Experts of a small language model: 8 experts in each of 10 layers, 5595 steps.
Below are experts of layer 2 (counted from 0) of a mixture-of-experts language model. Rows are named router (the router's row for the expert), gate (a neuron's input weights, with its number), up (a neuron's input weights, with its number) and show model dimensions 0-191. Each number is 500 + 25 x the weight over its row's rms, rounded and kept within 0 to 999. Numbers have three digits each.
Before each expert's rows: "gets" lists some tokens that make up at least twice as much of what it gets as of all text. This comes from a sample of Wikipedia text that the model never trained on. Tokens count by the router's weight.

# expert 6
gets: "=", "\n\n", ".", "\n", " \"", " ("
router:451493545522461479499476522464503488482543481474528474495441471488493482488478492504464511498459509470493471544486536525490481490508518532508501507467501500500479498479529519531502533524511511494522498521527508484513490528502500555499507516480503509455452464462504522476495511527479461525526495473475506506510483492467541514486479466539511491505488512549521513520505478472488495492540513524497493473429515487504482485459505507526484508496520507484509472486500491435484467501529508521460493491516523530493549485435473500527515515470500505488582469477476495476544546504528529533
gate3:492510509491472498532531498489483501524519500491482486494522468478525477463444482491536501520533563469497518519493516559527516523511463508484470528482460504482521518502494494484491500525462495471498457520527515491541488477482490507524521555514466506508482487490510502533505486530479490537491503484562464493527465475494473545461536516532497458431507509525481479517435512519489450477548503476492486497526516516513497500483495529457498536478502492463494521476500507475509517509548503508465482449525523468511482546509473534517513471499523525531507460505532484520485500502467479533
up3:524475511551489521479510508494476469511526515500482507484508519537479496465510481447511488480507491516503500543445492505486462506521490536480509516522497548498513501513574470528539507466488528520492498480556549447496503465532467494467476505489521523519470504468534538532488444530496490466489513486488516483510484481516502492468470463469510510462497505517501547501472512499498477484480496503466515536492540511495493488490501506506536518505502461494496488498499555498499507513443484540528520492507521499509500493476476509459464507542530541510520510470491497463562547461492455462
gate4:510462505489523524494482473506454533518529519518515479518482531492524524496529535516521536454481522559489503518462515509499477482551491505540490525510496509492509513465499524494533522506525490502500564475466525483506467489495474510500467505534469521513508484485515507464506513457492463498505515501500529519510516488526546472457515499503455503510520432540553491519512532534469464478453499477515558520468538470466506477445496524476481493533477496506485524489504473487506501461438470516506470498512493524490512518508501458480493442473466488508544491527489517478500483503521519499
up4:528499507573483503490529495530510437453499520469507473488482478489444501480508511483469484462547511498469497505469501482529508519453524525506478510462497517502482475477487476531495542490525538506502495530516469515527525474488542507504518459493527480493467508496485500514482506547534507484511460485480466489462513526466481488514492497503498516492526516483471491518544490480528498502512487543519471455507497515587500492533507505505481477468526460501540519497514487539456480531507538492481501468441532509504479466481487536558516509540519529515467522521514497488529493496489478488
gate5:493494476555545554502522555569495483546507462479491493478493496462511461481469519483505489474480478514456491525527485525492467493505531495483534504460516506480520524474509463485512531524507515505512522483504520504480504515504493461482461444495488529474513499544481510479478533496441442528521490488505527556509512491530500490522453520513453507515490561487516493449486476459443490501513483499504545459513512507498487499500522522493506508491484454498497478500498491496538500529505507481485511500521530479500515450478517456493505487510549525525506536528487522492495501509534530482
up5:461514497521507485473521497545537472482462510497535488497521499500505504524473510476534475508460505526501465533498550516510504504520521504472470495470508505536488504504464531465486505508497503472502464464513489493505492530531526509457494481522452521534500504554522503496523524547511464476514511500508561502516528509544434484537511483478506507480486535520443480498474474482531495512460511507534510461514527485477507522513531489482497459508455485553498463529470484477506507466466544473515504507537517460467533512500510506471528503536446450478513457528511518500480487516505472487

# expert 3
gets: " to", " of", " in", " for", " by", " with"
router:535496479492527499507523534508510468483536563520477500568494481500504513532550504489462499521534467496474519480477526505514534438477515491445529505461474489470471489502510498505480478503476475501492485456507492490507559514479504450518462468504514514535510539502535485516513446485444490504502467529459505487460510501512495448479494492518490494502497516447535506449516507552460496511498508493482471485467517531506546478514472490513487504479510505486485467520492540485518494487528527549529534515478474510505507450513505507499495465507508546488471475480509520502494472506500540481
gate3:505460502514493461527483496468459517548459511488532562511524485511497525536456510456507470464527490519516519489495499480474513475501523538482463484517506519501514521501497478516529481517475433478510516522486506447516496542469426523540469508520482544518519519545499503517479502482503496454506504509475519467464497430502515466506461519491477512498500486483527503506498472495512533530568486503505490531525494519550497503501474497472489476529488539510494490506524539493481485497561492517457529459521480493486500481497489501495492521542450505517499501514491512533498513469527498474
up3:530533487509505512545464480492496513496531474464521455518497554486465481487571431493514466540520509502506506501497515486541481530481502505507519546482502523492526504520513526510464491454538471473468492493549482482517458491490510514472554502474456557526538474488503513486517527505494472495514473494494511496486493462485516497509483472510481501581476486494469495508522537518499524485442469503505461530507496526531532513459491459503521504510506508499498508517523519524496504518479486445472499532463511522466511523521483528505495475494493498542466476473491467478532465506491516495
gate4:462499498519504501488520476522470515497538492508530465495478525500566490520530503481501500510495526545502475475480505509494486513476521495555532534528495489506521524510460518511472487474486507490512523480501493466493515469514510485463478485472447498477480504434509505535519465494502446497519516539474513531505502484521503540508497485519499520480501536485492506473483478557503539514476510480486475524583488480524544509477444481494512513505437478461493459528509515486504527481491471507467534515513530509530523468517482537468525475491454556490472491507483472467483532538529504495
up4:501488495514512476560536472467492518497482540489465446520532475528508537508498492503506486501539502488513484551515518473524518501492504534516443496514466472477530518469450487497481511477522484493508521469493502498488507490546468522514487544508510470560513508546483514567522496486478524485473502492468501534511472506524505500461503480509503517506544521492485490495548512461457521496500533502523496547517507489485505533458489544510481543515486534507476497521487495538535486471516500512463517487496503488452495498482473454464530480458477434506464483489489489486476481545460506509
gate5:462496490478497515494519506490461549484506515457455477523534494474509479540493464504476537485473511600494497516471503492506495517523484494512476477514520482464489495467496514500489526465548509517514511493488529494483495490521539504477556475484526508473471461478477512467493453538499545514505510483457526500511508493488471541503516502449498516464486485460490511488541473476481473527523511514499490487483486504540510531482520524442504495481520480513503493520532541480522519510495492508510525468488465470471537454496564501480499495514534526533467506520514540495469494544521541504
up5:514496513445499504530492489471506487536494500495481543496499470529517529502484504479523468519495522461471523443522478501506526533528482453526506513477554483500458482509514529479488488497485547509484508494495488460498506500519498487511496541482476520505528544512499534479498524499507481537544541500472503511466506504459556472487519530504517533507446494468481543490481501525533493478478504509504522511489502461532483457535475451554516519526472494515499528483496507490446459512510520536487470496508527551498467488494520557498525457478502485499501511501460466531494507464451473462

# expert 0
gets: "s", "ing", "ed", "d", "y", "al"
router:484500476472530517511510489521487530533483459503486511493482488475513488490484508490518505505529489526475495504514448511473496490539513511490482501472530532526481511517514527511537530504494503550551472519484484510505511514513534517485497512541456460528511503549500500520493500534568525474478483460548499485485519475494505513525499489470502518471537534483512463468525522490528521484467540541477516514526474518526482472445486568517496476505417524484512517517503428531529484484489500471465507508525478525482454457506476486520489498546506508541512506519507500535482513503509532521
gate0:508526481494439550518519492484505550480514489529486478489522496477453460534483450513508541506465511460457504455547524495462486499481503490463527488471517492522463486536489510508512529504491504465515491483497471506505495511513494489465495507508445511520509561461489517481540445539518476493498508538501490485510510506538540499550483518462464524497523498499510478531488545478519465507518495478533483495485498450505497477492524549453519525474474540505464514511504478491551518517514537522475486506499496521518493506468536553481510484475490495516505537453498502483497501530476525487
up0:499519555511475513483494526545509457504509485483478500513507508502476484539484477479516523460496520507510534516534536516523491487501481533525509469501485493519478476510549537503469445468483532455460469474489527455474507503521493471506560471493529562510513494518504491486503506494480474475438473525512528503480490511490479467468469485511487478527447516479496526491519507503462485513487445472503533524470480501517545534515518527518546516516506461520497524532491503513534530467514461514497466448504526493481463514525560520515504476563487495465489496508479483499508498492515508497
gate1:536496472470509534522471502520478498495521457494488513522449416485539468493486472464470455508513528504535499502527479469480535519519484521504462500533497522523536444544553507530473534499485486519501506547472511492490543499503500490504516477489510511469507491527496501501506472466507507475519500483527517465510513524527493485532476519495498476518409511540522496487503517517475509489472503501528493481511502514499522506487496449487460509489485491493505509542464482492499493494474554520476507535515517529483513506519521437454518509508497453526523483450522540517507484482545499511
up1:513519487471508474506516540545490483509522490485502519505455481511486527480481497472459488496492511499515548532473529486497452501490542496501466483503542497552532490500548490479477489494476492479503498514513454462496515533500520503509501489502515489475491503528462476523583479451530515447470528515525531519489530524504477471462491519524505471487494526514538473478482530543525504520472472534511521490554523511507444498497477500517469506471498495481524520471488532469515531499480519501503491543492453501485510490515501477445473527471489481540522464475534517536471512448523521482
gate2:547492504498519497476514521507512454555499444507479470500511466510530487512537474477486499490504507513497528517482504519544518545498444518532495511516497487523498515514514455486480523528457457494491501487535474511495514497503506534461500487551521440465498514533490467491483501490488500508508468427497538516463493493487507528493491486496544496470482485513523504473486499475516527512506516473533531524524458512481484495550503513497541491545463523482505514524524468537519495504473502503470525483492587516515470466489489448499549484493478490472462495524490493492469532497542479474
up2:489497541468514479540477474504475476511484499483472477534513530533532532475489530488504515469463501522527531475498498522441517497483508525499545552489515518476490494447429499517478465506504477481492486516489480485472513498522520527473528428514544495501487503529505522508489523530479512529490486506520494494511486535458512490485474538491541499559480487486477484491529513522471470479527486501458501520500516459481500501509467533521488522468556468509493462473556538525514492513521465514503506524500486490490510505489487456514533483476545528504509508474516511488479450548451524502

# expert 1
gets: "|", " |", ":", "a", "e", "o"
router:494515463494516509478536489469469515498482457519527506498494516513500501507514536542526501524491543528519497506527485478515498477460496467508510492512471516551522499486496449499520475475501511508479501533508460503491463488506519497500526516506493477517525482504487514524512479557507485493462512486538519530533493517489496523543499524509501488478491516513464487500518474510515484524459479448517491459531523528536504520509513484436519478518537502504515536530521549525496531498494495507511519470502473439484523513548476538454482492520491460529507539546519471462450462443477465432
gate3:519514547540548513456498479527483515496467497506505498517536453508506504480519499498506526501518515480521514489507487498492471476495512503542504514478573511532547534531501478501515518474528491431461518515495481442488486502494489542504486533501491550469502532480490530484494493506523527483487501494500497504540502432501506474504473523501506507458462528483448520517462530481536495490492493468499454482465494526524485522474493540450571509485506487494484488475485460523477526517517486509447522467509520504504461515467496512503519479481507513483520536475522492502443500545513511478
up3:519515502523524521492466482541492511480505480470523475498479459502536532482526510524489495512540520506495519503512460491530468513504477489511508478482538482518504554529527492518515497511464500461488543508529525429479495490469531513509515535495503504469498527495557508527516507508525525471439509532494496504488469548514522528541497499480491512433492518494468503480478539446506491518462540457486467494494509506491466506535533481485494474475516510481495495511489485541496505465500485479444486439500499531518493480518526521478508529447518497484531519452532454494456523512490480531
gate4:491531465525538521515474467533484499486522494493493526464453511485527533550511518526504480508509475524529511481524522517544513482509534528503488528491505509455511488451488496488500470482495441534489512525500532483503468486458519444528524550466513475515487462490524515515468477505456486490536476523520494515475539510478449463536534459511465508548501490475517510496474527477513493511459549488556511530501487579481490485483519485515477488492483509505502493445478517489495520475512468498488500476506480510511531500501511467492531525491510491539514501516503495490484510456515522441
up4:487486504529465525494505522522512536528520490553497497496485475489517509464544463527487507480469500524451461521532536497464504518442482513486532478515472496471478537501461500475467477499507487518507492482525520470503539539501537482492494538482541493479520537467474520496495457519519525484508532500473486542549476477497507490476526533523487510491488499508537508511463511511480465490471476449489489500499515510490487532526486440547495496454479520488547529495509469535511515479484462522487527555480546480520462505535492496459444512524527489526483489495477481468535518505518491501
gate5:515504474484522477481470537509516524539525494501476497511541491454461478487518506466441483507529506501524483455522501441510510500437536501491491478472475483489520499537518494479512524502512546485546502525496482520500551497535470523483506520500516482526526500471483496519491480467453499487455488530493523475499525501506516470459498449528525493460477515486522515531475453452517488516526476500518533479532479495497501491485539525477519468501532519506517535465523508508516516499512515545457481471524487446448506537525511524482539486516502456498499513510485471498502537492537549505
up5:563484492463481491448475511493477494471480512494508515493552458465475552490480569500484477502510504534554499512508505506510474474460513552479489472500468495541498544489518466467521480489510487536507525503516526514495513515504503528524513499548526482483512490485489456491486511493512496482521502511503474486493535484523510453520496511514541495480466494477465479541493463457483454497553503515484527483520496522546530512511523471518505467506516544494504523494460507541516502472501529500531507488499483464471521486489448520494506526486480489461477482545527448501476529485535528462